Experts of a small language model.
Experts: 288 quick GELU neurons an expert, 2 picks a token.
Training: a variant of Muon for the experts, 4732 steps.
Below are experts of layer 7 (counted from 0) of a mixture-of-experts language model. Rows are named router (the router's row for the expert), down (a neuron's output weights, with its number) and show model dimensions 0-223. Each number is 128 + 24 x the weight over its row's rms, rounded and kept within 0 to 255.
Before each expert's rows: a language model's description of what the expert responds to. This comes from a sample of Wikipedia text that the model never trained on.

# expert 29
It responds to: Linking prepositions
router [117 164 169 146 179 159 109 116  93 168 108 127 118 133 125 152 158 146 122 121 141 184 141 150 141  98 122 108 140 124 109 133 160 118 120 162 162 118  87  96 122 112 155 139 115 123 126 134 128 173 139  93 132 139 130 118 110 124 103  85 139 140  90 151 126 133 104 171 133 107 134 122 128 101 105 136 143 138 146 147 137  97 155  94 189 139 123 103 139 190 133 146 172 127 131 119 154 125 128 142 153 150 128 128 111 134 149 125 125 159 107 145 156  97 167 132 132 122 165 109 120 102 111 128 108 132 144 175 110 169 108  88 128 107 114  74 142 111 124  88 136 116 113 169 135  98 158 133 162 162 130 136 138 135 140 135  82  98  77 108 127 122 124 143 146 129 139  92 145 139 136  81  95 129 156 152  99 138 116 128  95 133  88 152 121 149 107 140 151 185 113 131  99  83 114  85 103 144  87 167 153 145 129 162  79 107 108 128  91 130 123 100 136 136 133 100 157 129 145 146 125 161 111 172]
down0 [141 141  90 159 126  90 108 119 166  90 132 137 118 115 163  75 152  81 150 162  87 160 126 135 129 124 156 184 134 148 169 101 137 128  98 132 118  92 117 118 118 125 194 150 139  90 117 108 113 114 126 163  76 135 133 122 126 141 138 153 158 121 115 139 133 137 122 136 168 160 133 131 125 136 126 157  97 132 118 149 170 130 117 141 109 132 119 131 100 143 125 126 141 117 145 121  85 107  92 105 116 126 140 130 138 125 124 115 159  60 165 134 103 131 146 145 103  95 122 135 128 136 113 165 133 135 143 137 154 188 123 144  98 165 155 131 169 136 167 142 114 161 116 144 120 117 117 171 166 132 146 134 115 149 130 141 121 139 180 135 132 122 110 144 132 114 106 151 133 146 108 124 119 199  90 155  93 104 149 108 131 115 148 125  87 123 154 148 169  96 110 130 132 127 147 115 135 106 162 122 135 160 145 101 169  87 130  87 122 116 122 181 113 147 166 111  87 147 118 147  94 127  87 165]
down1 [127 130  94 118 135 106 141 115 114 101 126 131 146 115 129 167 122 139 125 136 107  69 118 137 149 152 123 150 149 145 154 120 141 129 124 150 149 108 156 109  93 125  84 136 148 134 121 123 115 170 116 127 124 123 156 132 146  98  89 147 133 129 175 134 101 153 135 138 121 118 128 100 145 135  94 155 138 143 125 135 121 160  70  91 168 106  83 134 168 131 108 105 132  96 101 120 115 147 156  76 111 120 113 123 152 130 146 124 174 176 146  98 160 146 120 152 124 155 135 134 121 129 153 104  98 148 130 138 122 124 143 121 137 120 149 101 117 175  98 146  82 115  56 111 177  99 134 100 150 115 116 136  89 150 108  86 153  95 144  88 131 104 154 140  87 124 115 116 119  83 131 137 121 177 101 124  58  85 123 172 116 143  95  97 123 122 113 121 135 153 102 149 122 122 140 191 102 162 141 128 152 110 136 135 190 118 145 111 125 127 142 145 147 117  95  91  94 147  96 136 106 125 125 133]
down2 [147 144 159 144 128 104 128 134 132 145 117 137 113  83 107 109 181 118  95 142 147 144 123 109 147  87 167 156 136 100  99 141 148 118 167 129 155 161 144 123 149 142 100 110 108 140  98 132 124  87 140 112 166 143  89 147 129 119  92 109 108 125 125 126 112 152 120 101 117 147 108 150 140  87 147 136 194 125 102 160 104 104 170 144  96 130 144 106 138 162 178 139 118 104 151 115 136 127 167 124 138 135 104 123 149 138  97 103 140 144 127 103 186  97 122 109 102 159 111 139 126 149 111 130 118 165 124 140 129 152 149 120 117 114 148 152 120 121 115 124 144 116 133 137 146 126 132  70 150 148 156 127 124 117 134 158 157 110 124 172 139  83 165 119 164  78 157  99 184 123 107 126 116 167 105 134  94  92 131 145 134 134 162  99 120 160 114 129 167 153 102 121 115 111 157 135 128 115 151 115 129 131 131  96  93 140 113 129 113  74 164 157  97 111 180 128 165 155 163 174 103 136  71 112]
down3 [162 130 138  94  98 148 106 157 133 125 128 102 136  86 132 119 104 170 128  75  92 140 121 134 125 123  95 125 165 172 113 114 115 124 141  99 143 117 147 124 124  95 125 133 108 145  90 128 139 119 151 142 118 119 152 151 131 134  79 149 165 143 124 106 145 160 114 123 155 103 136  79 120 103 129 108 134 158 121 134 110 105 125  86 170 130 102 143 147 171 120 104 133 120  79 153  96 165  92 158 195 137 120 126 143 158 154 128  95 151  95  78 144 155 153  89 120 130 113 107 165 157 106 124 111  86 116 152  97  99 162 116 149 142  86 151 109 160 138  98 137 162 119 131 125 111 142 115 167 131 116 107 140 134 145 141 105 101 110 155 134 119 124 179 119 139 112 178 129  81 187 162 116 123 143 150 114 126 135 112 173 154 138 101  95 159 116 130  90 149 147  80 144 140 140 119 105 114 131 107 100 130 121 138 152 156 154 147 110 164 149 147 156 120 107  78 145 117 140 124 162 143 117 126]
down4 [106 162 136 120  96 131 123 171 139 115 159 149 152 186  86 148 119  81 159  86 100 114 106 115 123 164 105 120 129 140 160 157  91 102 123 115 142  70 131 118 119 173 101 144 118 126 132 180 157 101 112 116 115  94  96 126 132 143 106 121 120 121 124 107 148 120 131 148  89 156 126 177 109 110  91 128 153 154 152 181 129 125 143 121 131 143 116 116 130 118 109 145 135 108 117  78 106  71 144  72  91  88 107  73 147 147  92 117 133 147 103 124 110 206 127 116  97 141 149 122 143 157 145 140 118 118 127 110 118 126 168 140 163  97 141 113 143 109 103 122  88 120 100  76 131 138 144 131 129 113  94 134 127 138 154 107 134 120 130 135 143 122 113 142 124 153 105 128 142 112 113 162  86 119 134 136 105 121  93 131 151 119 139 149 169  96 157 138 128 146 119 147 148 147 135 122  94 139 145 135 140 116 151 107 178 118  86 118 146 155 135 112 129 146 123 143 154 107 124 102 196 142 105 130]
down5 [133 113 135 139  94 115  86 143 127 160 144  95  92 179 144 142 115 204 133  84 154 125 120 129 112 141 122 105 119  97 143 132 126  67  86 177 152 123 135 103 114 149 129 152 130 101 115 154 139 114 135 152 101 146 164 134 115 116 127 104 125 120  90 140 137  89 129 102 119 163 154 157 183 151  93 114 111 106 136 152 144 102 141 140 138 117 116 171 143 158 112 126 197 146 115 120 158 164 132 103 115 122 138 132 105 178 164 127 117 125 125 126 129 173 123 123  91 126 147 129  96 119 118 118 149  79  94 114 159 172 142 114 121 137 120 120 157 129 172 116  95 112 135 103 122 108 101 140  77 144 104 134 145 117 142 113 124 122 149 130 161 182  78 120 109 124 112 119  90 116 113 126 101 173 129 159 113 131 164 125 111 151 143 120 129 136 151  80 104 124  88 122 143 173 157  98 171 127  98 153 115 118 165 127 126 151 118 132 124 133 118 138 172 113  89 131 130 176 124 124 128 140 128 140]
down6 [138 121 117  93  99 128 102 141 116 150 122 118 134 150 141 112 139 136 123 157 146 121 150 123 140 128 135 147 153 122  97 157 148 101 152 148 105 123 107 122 158 141 128 140 138  75 204 133 128 143 148 134 170 108 165 147  99 132 139  99 100 120 122 122 108 105  99 121  80 143 133 118 142 172  89 125 136 133 134  89 102 139 113 113 109  96 117 101 131 139  63 130 138  87 157 142 164  83 109 129  68 137 136 119 182 117 111 138 157 130 121 136 101 108 126 152 131 100  88 101 164 102 160 135 131  82 126 141 121 142 113 107 130 137 179 131 131 122 127 134  83 121 159 115 150  75 147 161  95 148 139 139  99 166 148 102 111  95 142 130  93 113 127  99 160 149 175 141  97 142  96  94 128 133 128 141 108 122 134 116 127 192 182 167 141 129 149 130  91 130 133 138 145 168 139 108 148 156 145 121 129 117 114 163 187 139 149 148 135 118 106 132 160 150 161 111 117 137  92 135 149 144 140 162]
down7 [101 135 125 108 129 110 105 129  91 179 144  54 103  96 137 108 121 131 143 151 100 153 116 124  96 127 149  97 162 137 117 143 190 145  76 148 127 151 127 159 107 140  89 120 146 109 100 116 126 104 116 130 138 113 131 116 123 164 102 128 112 132  80 134 107 102 101 126 108 105 123 137 151 139 105 134 169 125 105 167 123 153 166 113 130  70 148 156 159 163 112 130 124 152 104  88 131 135 136 117 120  98 128 135 103 135 151 132 146 146  90 146 159 107 123 123 138 115 138 137 132  64 142 152 123 106 100 122 147 115 126 115 137  83 113 123 105 134  86 105 101 138  98 117 149 129 131 149  89 155 110 131 130 134 149 171 147 160  94  86 131 126 173 118 153 113 113 135 109 166  96 167 120  97 149 133 154 108  92 112 127 140  80 168 101 134 115 128 114 148 131 158  82  75 103  97 105  86 141 162 134 132 143 124  68 123 115 107 133 113 130  71 132 113  98 127 146 146 117 131  96 143 122 122]
down8 [161 108 126 132 127 142  79  97 103 156 137 134 113 122 127 134 125 147 113 169 138 127 108 114  90 125 150 180 159 129 175 137 131 127 140 101 142 179 126 144 173 112 140 137 116 113 121 135 136 137 141 130 153 182 126 136 118  87 121 142 140 123 149 139 110 146 114  61 102 123  77 116 100 112 146  98 168 170  92 112 102 162 154 120 200 117 133 132 124 140 148  91 167 110 116 133 143 177  88 178 107 102 124 136 138 154 153 154 156 104 125 127 122 147 154 148 163 121 112 103 143 122 116  80  79 117 116  90 170 144 109 112 107 120 148 122 151 149 122 184  96 140  69 147 130 143 112 142 131 126  98 136 122 160 112 126 125 142 174  98 108 122 122 129 177 180 125 124  93 161  82  87 154 134 130 162 126 117 137 117 135 138 123 136 126 136 123 146 153 116 135 168 168 127 128 128  98 158 146 132 154 103 121 143 137 151 124 155 128 157 155 141 147 116 133 128 135 137 130 164 122 131 136 170]

# expert 33
It responds to: Name-opening syllables
router [112 112  95 147 140 129 126 118 142 117 120 149 122 119 148  98 142 108  97 118  90 137 168 104 118 118 148 152 128 118 135 129 124 148 148 139  94 116 131 122 105 143 121 106 136 132  82 141 100  80 129 119  92 136 138 111 123  68 167  72 153 133 130  92 159 123 133 126 156 101 130 145 145 110 154 161 101 138 124 155 130  93 129 101 149 180 139  82 123 127 134 136 154 144 154 140 117 161  99  49 134  95 148 107 194 130 166 143  92 149 144 110 124 141 142 147 131 137 121 170 115 119 117  95 117 149  88 137 146 192 126 120 150 100 182  99 116 146 140 124 147 123 137 117 140 129 138  95 120 134 105 174 126 167 134 142 116 123 134 121 175 136 145 135 111 106 122 115 110 128 139 111 121 145 123 139 180 162 115 165 116 125 101 156  85 144 140 150 182 176 150 147  93 105 157 122 126 183 128 148 109 130 121 121 145 131 120  89  99 137 102  76 116 125 123 133 150 118 134 155  72 138 104 112]
down1 [154 122 143 116 114 145  99 138 109 108 131  93 147  91 103 141 149 104 139 139 134 117  97 125 120 135  95  85 166 130 133  90 102 124 141  90 126 121 134  96  95 176 167  91  92 154 161 167 128 123  92 176  96 105 140  86 124 146 124 149 102 108 113 102 115 142 168 122 110 132 138 131  51 113 142 100 119 120 107 142 110 114 135 131 135 131 103 131 107 168  98 134 119  62 137 152  90 143 126 108 128 139 134  94 129 161 139 142 119  79 136 126 106 121 108 135 129 126 130 116 123  76 179 122 154 128 137 142 142 147 110 102 139  85 128 161 131 117 143 108 109 156 119 137 126 103 159 100 110 135 112 153  95 105 110 123 125 118 126 132 122 123  98 156 106 107  83 151 149  90  70 122 135  63 140 143 129  95 143 135 100 135 100 151 128 140 101 127  88  91 120 101 149 119 160  99 146  88 147  99  99 129 118 119 164 126 149 151 141 154 147  74 151 145 149 140  95  91 128 128  96 110 121 162]
down2 [182 151  61 134 129  72 100 145 124 113 138 118 117 140 105 118 157 126 174 183  64 108  82 100 139 132 126 141 180 144 119 111 136 134 130 117  99 140 102 132 107 122 134 130 148  99  89 113 119 145 133 128 121 153 143 134 107 141  89 140 159  94  86 107 119 144 127 157 134 120 146 117  83 139 144 133 123 126 119 125 116  86  88 153 142  94 156 131 142 143 106 143 177 185  91 100 113 141 130 128 128 129 156 159 108 127 157 122 126 140  89 105 136 176 129 182 117 129 140 100 138 146 123 145 108 101  74  92 130 100  88 115 129 128 150 136 147 129 136  77 111 101 144 118 107 142 147 123 142 139 154 140 106 108 109 104 185 129  93  90 137 121 150 133 117 137  57 109 128 149 123 117 137 123 143 101 154 137 154 147 142 151 138 127 126  89 144 106 152 186 161 134 175 123 122 135 138 160 133  95 116 140 116 133 129 136 152 121 132 122 148  80 124 123 132 149 103 105 153 105 120 105 112 129]
down3 [160 116  92 115 139 127 155 135 140 144 126 112 141  78 151 147 129 132 109 118 163 125 101  97 113 150 129 137  78 132 111 136 122 118 121 112 133 119 116 137 116 181 116 132 153 142 129 100 141 109 152 155 143 118 155 125 118 130 138 148 118  88 124 125 143 119 184 132 167 130 124  95 131  94  89 113 112 144 142 121 153 113 130  74 142 154 115 157 158 155 127 112 143 121 173 149 144  89 131 115  74 138 154 135 131 100 145 176 111 140 124 119 103 141 161 118 114 110 125 140 155 124 115 144  78 111 148  99 165 152 104 175  95 121  72 145 197  99  89 152  91 113 128 141 119 131 103  99 146 140 103 136 157  97 143 136 135 145 121 137 144 147 137  85 151 133 173 153 145 104 149 132 109 157 132 110 184 112  97 144 114 163 110 173 173 115 121 157 126 104 170 144 160  99 134 151 102 145  90 154 154 187 127 155  96 133 143 117 163 119 139 113 147  81 138 118  97 107 139 121 118 126 116 157]
down4 [155 156 119 143  52 115 131 135 130 135  93 132 115 130 126 146 148 134 116 199 125 107  72 197 134 169 127 102 121 157 170  83 164 103 136 143 172  98 104 113 119  58 118 169 139 121 118 135 163  91  76 143 144 151 126 134 118 129 144 111 107 109 112 105  85 139 134 131 109 134 119 155 121 182 123 136 104 104 114 122  83 144 123 117 144 120 151 123 132 150 145 150 150 104 119 131 142 105 104 138 126 109 120 154  96 128 131 146 128 140  88 113 136 123 117 138 114 159 110 166 141  91 168 103 128 106 135 122 111 146 167 116 142 125 142 127  97 135 118 127 132 144 162  88 150 104 184 113 142 121 157 121 162 138 138  93 144  95 153 161 136 149 165  83 114 141 115 106 137 114 133 113 142 161 151 146 106 139 122 147 173 150 121 154 112 160 102 173 122 136 144 108 135 115 113 134 151 136 139 160 100 127 140 111 145  95 173 158 116 109 144 136  78 121 129  79 117  98 127 128 132 106 141 141]
down5 [150  86  92  62 105  78 132 126 126 107 121 121 105 126 123  89  85 103 114 140 122 132 155 111 143 126 105 160 155 128 125 127 128 168 146  96  89 163 112  95 140 105 124 105 130 129 109 107 137 124 141 129 143 122 128 102 116 103 105 117 105 132 118 132 149 119 131 143 106 122 173 102 122 114  88 187 108 104  73 139 121 166 100 109 106 160 107 107 136 111 127  98  99 134 152 101 152 119 166 125 140 147 130 108 113 132 120 151 167 129 164 120 136 133 133 130 150  87 139 161 135 113 103 122 147 142 147 101 147 144 109 125 137 132 126 120 123 126 126 155 135 103 143  61 110  93 119 123 140 106 162 148 133 119 110 120 162 143 105 171 121 119  80 147 161 166  80 131 141 185 121 112 107 101 113 152 135 141 133 144 116 132  79 128  84 153 148 104  75 139 108 123 112 138 145 128 106 133 155 137 130 123 136 176 135 186 165 112 111 131 149 104 117 123 172 118 124 116 164 112  72 126 191 169]
down6 [160 134 125 129  94 105 119 128 135 138 131  98 150 165 105 138 127 135  97 137 113 116 133  97 125 159 148 117 157 144 128  93 156 147 124 144 146 140 149 162  86 132 134  93 191 168 167 114 120 152 131 164 158 128 112 121 123 111 142  99 122 125 132 117 125 141  94  62  97 179 136  95 137 127 165 120 138  79 167 100 139  96 157 153 103 204 121 145 100 127 104 117 101 108 136 100 126 101 133 104 110 110 120 108 110 166 123 127  82 164 120 114 150 124 105 157 118 116 109 156 101 122 107 125 132  88 114  86 113 106 159 160  76 116 136 133 120 117 128 126 123 114 116 141 195 147 100 143 108 152 132 137 164 143 117 123 109 140 142 182  99 157 125 114 182 112 112 119 149 146 102 109 120 120 140 147 125 135  92  84 104 132 115 108 150 131 103 111 164 198 111 122 138 128 102 160 123 101 103 118 121 145 118 130 110 147 133 133 136  91 123 120 176  75 114  99 128 127 141 127 126 150 137 100]
down7 [161 145 149 104 149 126 136 119 107 118 104  92  90 101 116  80 154 145 154 114 159 131 129 112 172 140 133 117 124 124 145 125 132 141 140 131 127 149  94 167 161 110  87 119 156  97 129 106 112 139 108 174 109 130 156  91 117 136 138 199  90 103 170  89 133 120 193 143 119 126 118 191 112 112 130 120 120 103 149 151 120 142 104 140 151 106 160 126 126 174 126 154 149 121 162 160  94 113 139 126  72 120 132 146 144 153 123 198 119 106 124 137  85 132  95 149 149 126 112 150 127 137 137 182 133 129 137 156 150  87 135 110 105 132 117  77 138 121 110  84 134 115 152 127 157 150 128  74 153 147 132 167 174 131 126 111 133  86  94 130 114 119 115 147 135 155 154 167 106  93 112 131 159 120 146 134 132 122 144 116  94 102 119 129 117 103 105 134 161 143 124 139 148 160 130 145 140 114 113 165 155 118 149 129  87  96 122 100 100 120 119 145 159 127 137 162  76 146 126 112 128 123 112 114]
down8 [135 141 141 163 138 169 116 131 106 133 125 129 128 115 148 165 113 122 130 109  92 136  67 126  85 113 118 144 128 120 120 144 133 134 108 141 136 137 128 105 137  99 107 130 152 134 111 118  82 116  87  76 113 114 124 160 123 147 157  91 144 149 106 184  91  92 143 115 100 101 124  86 141 116 128 116 154 106 179 158 128 141 148 117 124 142 150 123 119 151 109 120  98 171 143  64 153 159 149 141 140  77 110 146  84 123 117 120 157 162 120  99 137 149 109 143  98 116 132 100 148  90 148 182 101 124 135 144 124 111 147 126 168  67 149 131 134 107 156 116 124 110 121 175 123 133  93 179 145 168 103 135 173 125 126 125 101 124 126  85 133 150 112 147  91 125 124 105 152 132 151 174 130 124 165  87 169 156 146 112 128 166 122 132  97 139 131 120 119 143 104 134 179 142 138 122 144 115 118  83 130  99 103 157 134 133 133 102 133  89 137 114 146 140  92 132  89 116  96 135 101 125 145 168]
down9 [ 67 161 112 136  83  87 130 114 115 114  87 109 127 130 138 107 124  98 119 119 126 133 165 115 141 128 104 132 148  99 128 136 110 140  96 114 178 105 105  70 139 142 144 144 139 131 122 113 138  97 165 140 114  78  89 140 142 145 120 124 146 123 165 113 153 129 162 127 164  99 167 104 124 141 148 117 118 182 112 105 133 139 132 121 137  91 103  92 154 130 154 111 134 136 129  97 141 108 118 164 133 155 145 121 110  76 114 117 148 176 152 117 139 191 147 127  95 109 139 129 130 157 133 109 130 129  79 120 110 138  89 122 115 143 123  87 133 114 141 133  85 138 124 139 130 145 141 130 141 104 132 113 118 148  64  90 160 140 131 139 104 149 113  97 149 165 144 101 127  75 167 120 123 113 114 147  78 100 131 106  97 147 160 158 120  72  98 129 122 146 101 111 179 133 119 133 112 116 123 126 126 154 145 120 172  85 135 153 142 115 142 131 146 140  95 153 155 111 149 155 190 126  93 122]

# expert 10
It responds to: Examples and el-pieces
router [128 185 119 129 119 101 102 105 120 181 124 129 141 118 156  90 125 123 143 127 138 125 155 127 122  61 120 154 145 105  94 105 194 106 107 125 174 124  96 102 131 112 127 143 136 119 135 112 104 124 162 121 145 150 101 137 118 112 141  89 108 158 152 140 138 120 106 147 156 121 127 165 151 160  90 177 144 133 156 145 100 103 145 141 135 162 111 121 101 152 113 117 154 166 144 140 139 130 159 111 125 121 153  97 154 120 137 112  69 163 112 141 139 161 108  83 119 106 120 147 154 127 120 138 129 166 107 145  98 122 148 139 131  91 160 105 125 143 128 112 102 111 160 196 132 164 114 116 173 173 110 159 154 108 137 142 115 107 129  83  77 133 137 139 177 138 160 133 139 102 123  95 108 205 156 112 136 148 126 124 114 128 128 116 135 138 121 151 137 124 145 147 111 115 139 134 169 137 122 141 121 135 100 143 132 128 131  86 102 131 113 112 170 161  90 152 148 104 151 164  86 143 115 155]
down0 [151 141  83 131 100 147 112 141  99 124 129 131 115 104 159 114  89 165 148 111 123 158 132 112 155 131 120 167 127 112 117  96 146 127 111 109 167 139 130 115 167 151  86 136 115 136 146 126 138 123 166 111 107 139 111 102 105 119  93 112 106 105 130 147 140  86 121 122 138  69 105 155 109 142 146 188 106 157 140 140 162 135  97 144 139  81  91 134 170 120 120 137 119 148 117 142 126 106 128 149 134 167 161  90 109  85 149 129 114 132 145 121 127 126 149 122 110 116 134 101 134 107 127 111 143 142  96  96 152 133 135 122 127 129 130 140 131 118 141 168  89 122 126 150 135 160 122  90  89 143  88 133 133 117 134 113 113 151 119 117  81 113 138 152 165 119 156 164 118 164 120 150 115  82  72 114 136 123 144 101 161 115 113 138 144 117 128  99 143 111 174 102 151 103 152 143 141 156 157  99 113 109 109  89 136 163  93  84 145 140 116 107  93 125 104 142 119 163 169 161 136 100  34  75]
down1 [121 140 105 119 117 115 176 146 115 155 154 148 118  88 132 116 152  95  94 105 200  85  81 166 117 143 163 138 162 127 165 112 136 112 112 124 179 132 126 142 113 124 127 126 113 133 100 128 128 141  99 143 116 144 148 168 105 123 140 163 101  98 124 132 140 111 117  91 136 161 124 182 138 184 130 117 114 131 156 137 100 143 122 105 121 155 149 135 156  90 131  97 131 116 104 128 138 152 141 111 113  95 176 142 140 102 142 108 151 178 158 138 122 165 139 143 114 138 141 110 139 116  97 157  97 128 147 115 156 138 111  94 139 174 143  91 108 118 104 145 144 123 105  95 160 120 142 104 130 103 132 158 120 149 135  99 142  91 127 144  86 143 130 136 108 154 128 102 133 149 143 105 144 122  57  99 126 177 123 150 129 133 106 154 178 119 118 143 120 136 122 113 147  93 126 125  92 156 158 121 107 134 151 110 165 136  75 151 128 114 138  76  98 125 151 145 165 100 191 107 117 140 147 143]
down2 [136  83 114 135 135 165 158 113 113 130 119 158  74 142 148 158 147 138 129 130 130 159 160  95 138 148 147 122  96 136 159 125 150 166 148 112 125 119 102  97  84  99 124 158 129 146 134 124 107 119  90 158 170 111 149 145 138 125 134 184 150 102  87 140 149 122 123  94 116 141 158 160 161 152 144 160 124 143 155 169  94 123 122 144 154 146  94 121 144 148 108 147 165 147 199 138 123 144  83 124 166 146 103 124 146 146 150 137 121 158 131 145 156 174 131 127 122 164 115 158  87 119 119 114 128 164 168  80 136 117  86 181 114 125 107 115 125 165 159 139 106 114 109 155 153 158 108 151 143 147 134 104 129 112 132 125 153 181 129 129 142 113 138 164 154 121 131 165 138 132 166 166 135  84 109 171 106 109 126 104 112 152 123 119  96 112 128 128 106 100 133 116 133 130  85 145 143 110 110 100 144 120  91 124 138 149 110 109 113 124 122 109  91  98 106 139 158 153 149  89  94 148 112  86]
down3 [ 94 154 123 113 113 118  83  94 109 114 162 136 100 131 114 155 119 115 130  67 111 222 144 153 119 128 109 112 103  95 105 139 132 114 125 128 147 161 109 111 117 139 143 155 120 169 133 113 109 142 142 152 137 114 130  99 148 144 151  91 137 151 170 111 148 111 146 108 139 106 162 146 117 104  87 142 128 120 148 144 112 134 116 155 104 179 135 138 124 128 115 147 123  99  97 105 139 133 112 118  99 137  82 160 145 131 139  89 128 142 136 119 100  91 166 138 144  92 147 149 131 123 145 107 111 146 129 115 144 128  86 144 113 161 115 109 105 153 128 125 111 131 122 113 100 166 123 116 133 128 115 105 155  74 201 109 126 116 135 154 130 114  89 109 118  93  89 128 115 101 126 125 121 152 119 107 104 107 101 121  82 167 147  95 135 156 120 165 161 177 162 141  96 155 123 134 174 126 168 132 120 122 124 138  97 142  98 153 165  97 166 130 101 172 150 103 167 130  85 125  98 150 117 133]
down4 [137 148 121 144 125 144 140 125 121 124 135 151 132 145 141 110 116 131  88 133 105  80 131  95 109 150  89 120 106 125 131  97 119 111 131 104  98 142 131  93 132 113 105 156  94 135 112  87 138 143 140 133 151 104  72 127  94 150  93  96 108 103 131 146 134 177  81 125 133 129 125 109 104 133 179  92 187 137  91  93 141 156 156 175 163  82 117 147 109 124 131 110 118  86 139 152 132 108 115 105 108 104 123 106 181 110 156  96 141 110 134  95  95 159 202 123 145 190  87 131 102 109 107 155 116 138 113 164 159 158 127 110 113 114 109 138 128  69 158 117 159 102 142 128 144 141 126 134 108 131 146 132 152 114 124 147 136  87 124 126  82 120  97 142 125 136 184 178 117 104 135 129 141  98 148 130 100 130 124 136 118  91 107 167 166  92 141 134 146 143 114 100 112 109 134 136 160 124 121 124 106 159 139 152  86 133 109 127 145 135 117 136 173 147 145 114 124 151 106 155 155 131 136 111]
down5 [ 92 123 127 134 137 141 135 180 163 110 142 145 100 103 113 122 146 142 135  83 170 145 119 138 139 140 108 135 109  99 131 154 115 171 120 124  92 132 132 137 119 174 118 170 122 115 121 144 160  92 140 161 143  92 135 144 143  83 146 146 154 114 138 117 138 151 169 137 139 103 106 102 127 119 128 122 136 140 147 119 121 108 119 159 141 126 212  96 111 134 146 139 121 101 100 105 141 143 140 119 177 137 151 158 163 139 158 150 135 123 123 122 103 126 130 156 143 146 122 182 108 128  95 134 139 100 114 115 121 123 112 151 138 109 136 129 137 156 132 133  91 141 157 131 114  84 105 111 110 126 132  91 160 134 146 104 112 141  71  78 143 119 185 130 169 103 118  98 152 138 189 108 108 119 112 174  97 195  78 128 123 161 117 122  95  92 153 114 105 150 123 102  99  84 126 120 124 114  95 102 124 121  76 153 168 158 142 149 114 147 161 133 165 136 146 130 139 144 111 133 144 153 122 155]
down6 [119 124  97 101 126 127 133 128 130 122 140  96  97  99 171 119 118 159 133 118  77 112 113 157 105 126 112 141 109 113 162 175  98 132 135  79 116 150 112  66 115  96 145 139 133 126 156  95 115 150 136  92 115 150  99 100 101 138 148 110 128 158 188 178 133 119 105 154 126 132  82 152 136 107 167 178 126 105 130 131 136 154  97 122 150 164 139 110 138 114 163 105 122 148 134 132 155  61 150 143 117  88 141  88 132 131 122 161 145  92 118 169 149 136 132 161 104 135 112 108 100 141 141 110 114 129 116 105 162 110 148 118 140 146 102 142  91 120 123  90 114 102 168  67 139 153 111 125 160  98 146 123 101  93 124  91 137 144 140 156 143 135 114 139 101 141 156 141 101 168 113 143 138 141 132 147 156 120 174 118 101 109  93 111 142 130 117 102 121  95  97 108 120 103 179 160 115 114 158 138 139 170 130 121 110 153  74 129 115 129 110  90 135 110 133  75 139 118 141 129 110 126 120 112]
down7 [129 118  94 146 189 111 120 127 104 144 140 156 161  92 158 119 135 147 171 142 151 128 150 102 180 126 178 146 129 119 119 129 121 136 161 117 166 142 138 133 117 122 119 149 151 128  83 170 128 149 138 134  80 135 152 160 138 132 171 131  96 124 141 127 156 136  95 130 103 100 153 153  81 155 115  98 101 109 184 167 121 124  97 162 100 148 151 149 143 117 128  99 115 125 148 168 104 124 137 139 102 162 116 107 113 104 136 174 133 155  83 164  99 113 120 135  95  92 131 118 131 121 150 148 111 173 143 117 152  99 177 153 171 161 112 120 150 110  96 119 127 114 117 121 129 107 118  91 109 151 139 130 158 146  92 139 141 179  89 149 123 109 119 126 167 126 129 126 133 139  94 125 103 133 117 134 160  92 148 115 151 184  88 128 135 146 145 124 160 131 126 110 123 129 114 113 147 169 147 115 151 101 151 113 142 133  87  92 110  92 156 107  95  66 141 126 141 113 132 162 116 139 113 116]
down8 [192 126 129 111 136 143 121 126 165 140 125 160 111 158 124  98 136  83 152 123 188  90 123 185 144 133  92 105  95 136 136 131 165 142 158  98 125 132 131 118 116 116 115  98 110 114 116 114 119 138 126 125 175 145 160 140  89 111 130 142 134 107 114  89 148  95 137 108 118 126 106  85 151 146 147 144 127 131 158 100 106 116 131 150 160 143 112 111 174 110 142 123 107 126 122 186  68 155 112 144 117  99 105 137 127 126 109 121  80 107 117 140 118  98 127 145 131 124 174 148 128 133 147  95 136 138 114 190  99 137 152 144 157 115 103 104 134 124 145 119  82  86 162  88 116 100 165  90  88 137 165 146 115 147 114 111 136 158 135 163 115 126 124 142  97  67 153 177 115 149 130 138 129 166  99 110 167 122 108 159 145 104  93 169 145 116 151 137 121 113 112  99 135 114 157 145 122 159 131 155 108 141 152 136 127 152 124 128 141  88 166 175 104 115 146 118 116 109 137 153 101 128 131 113]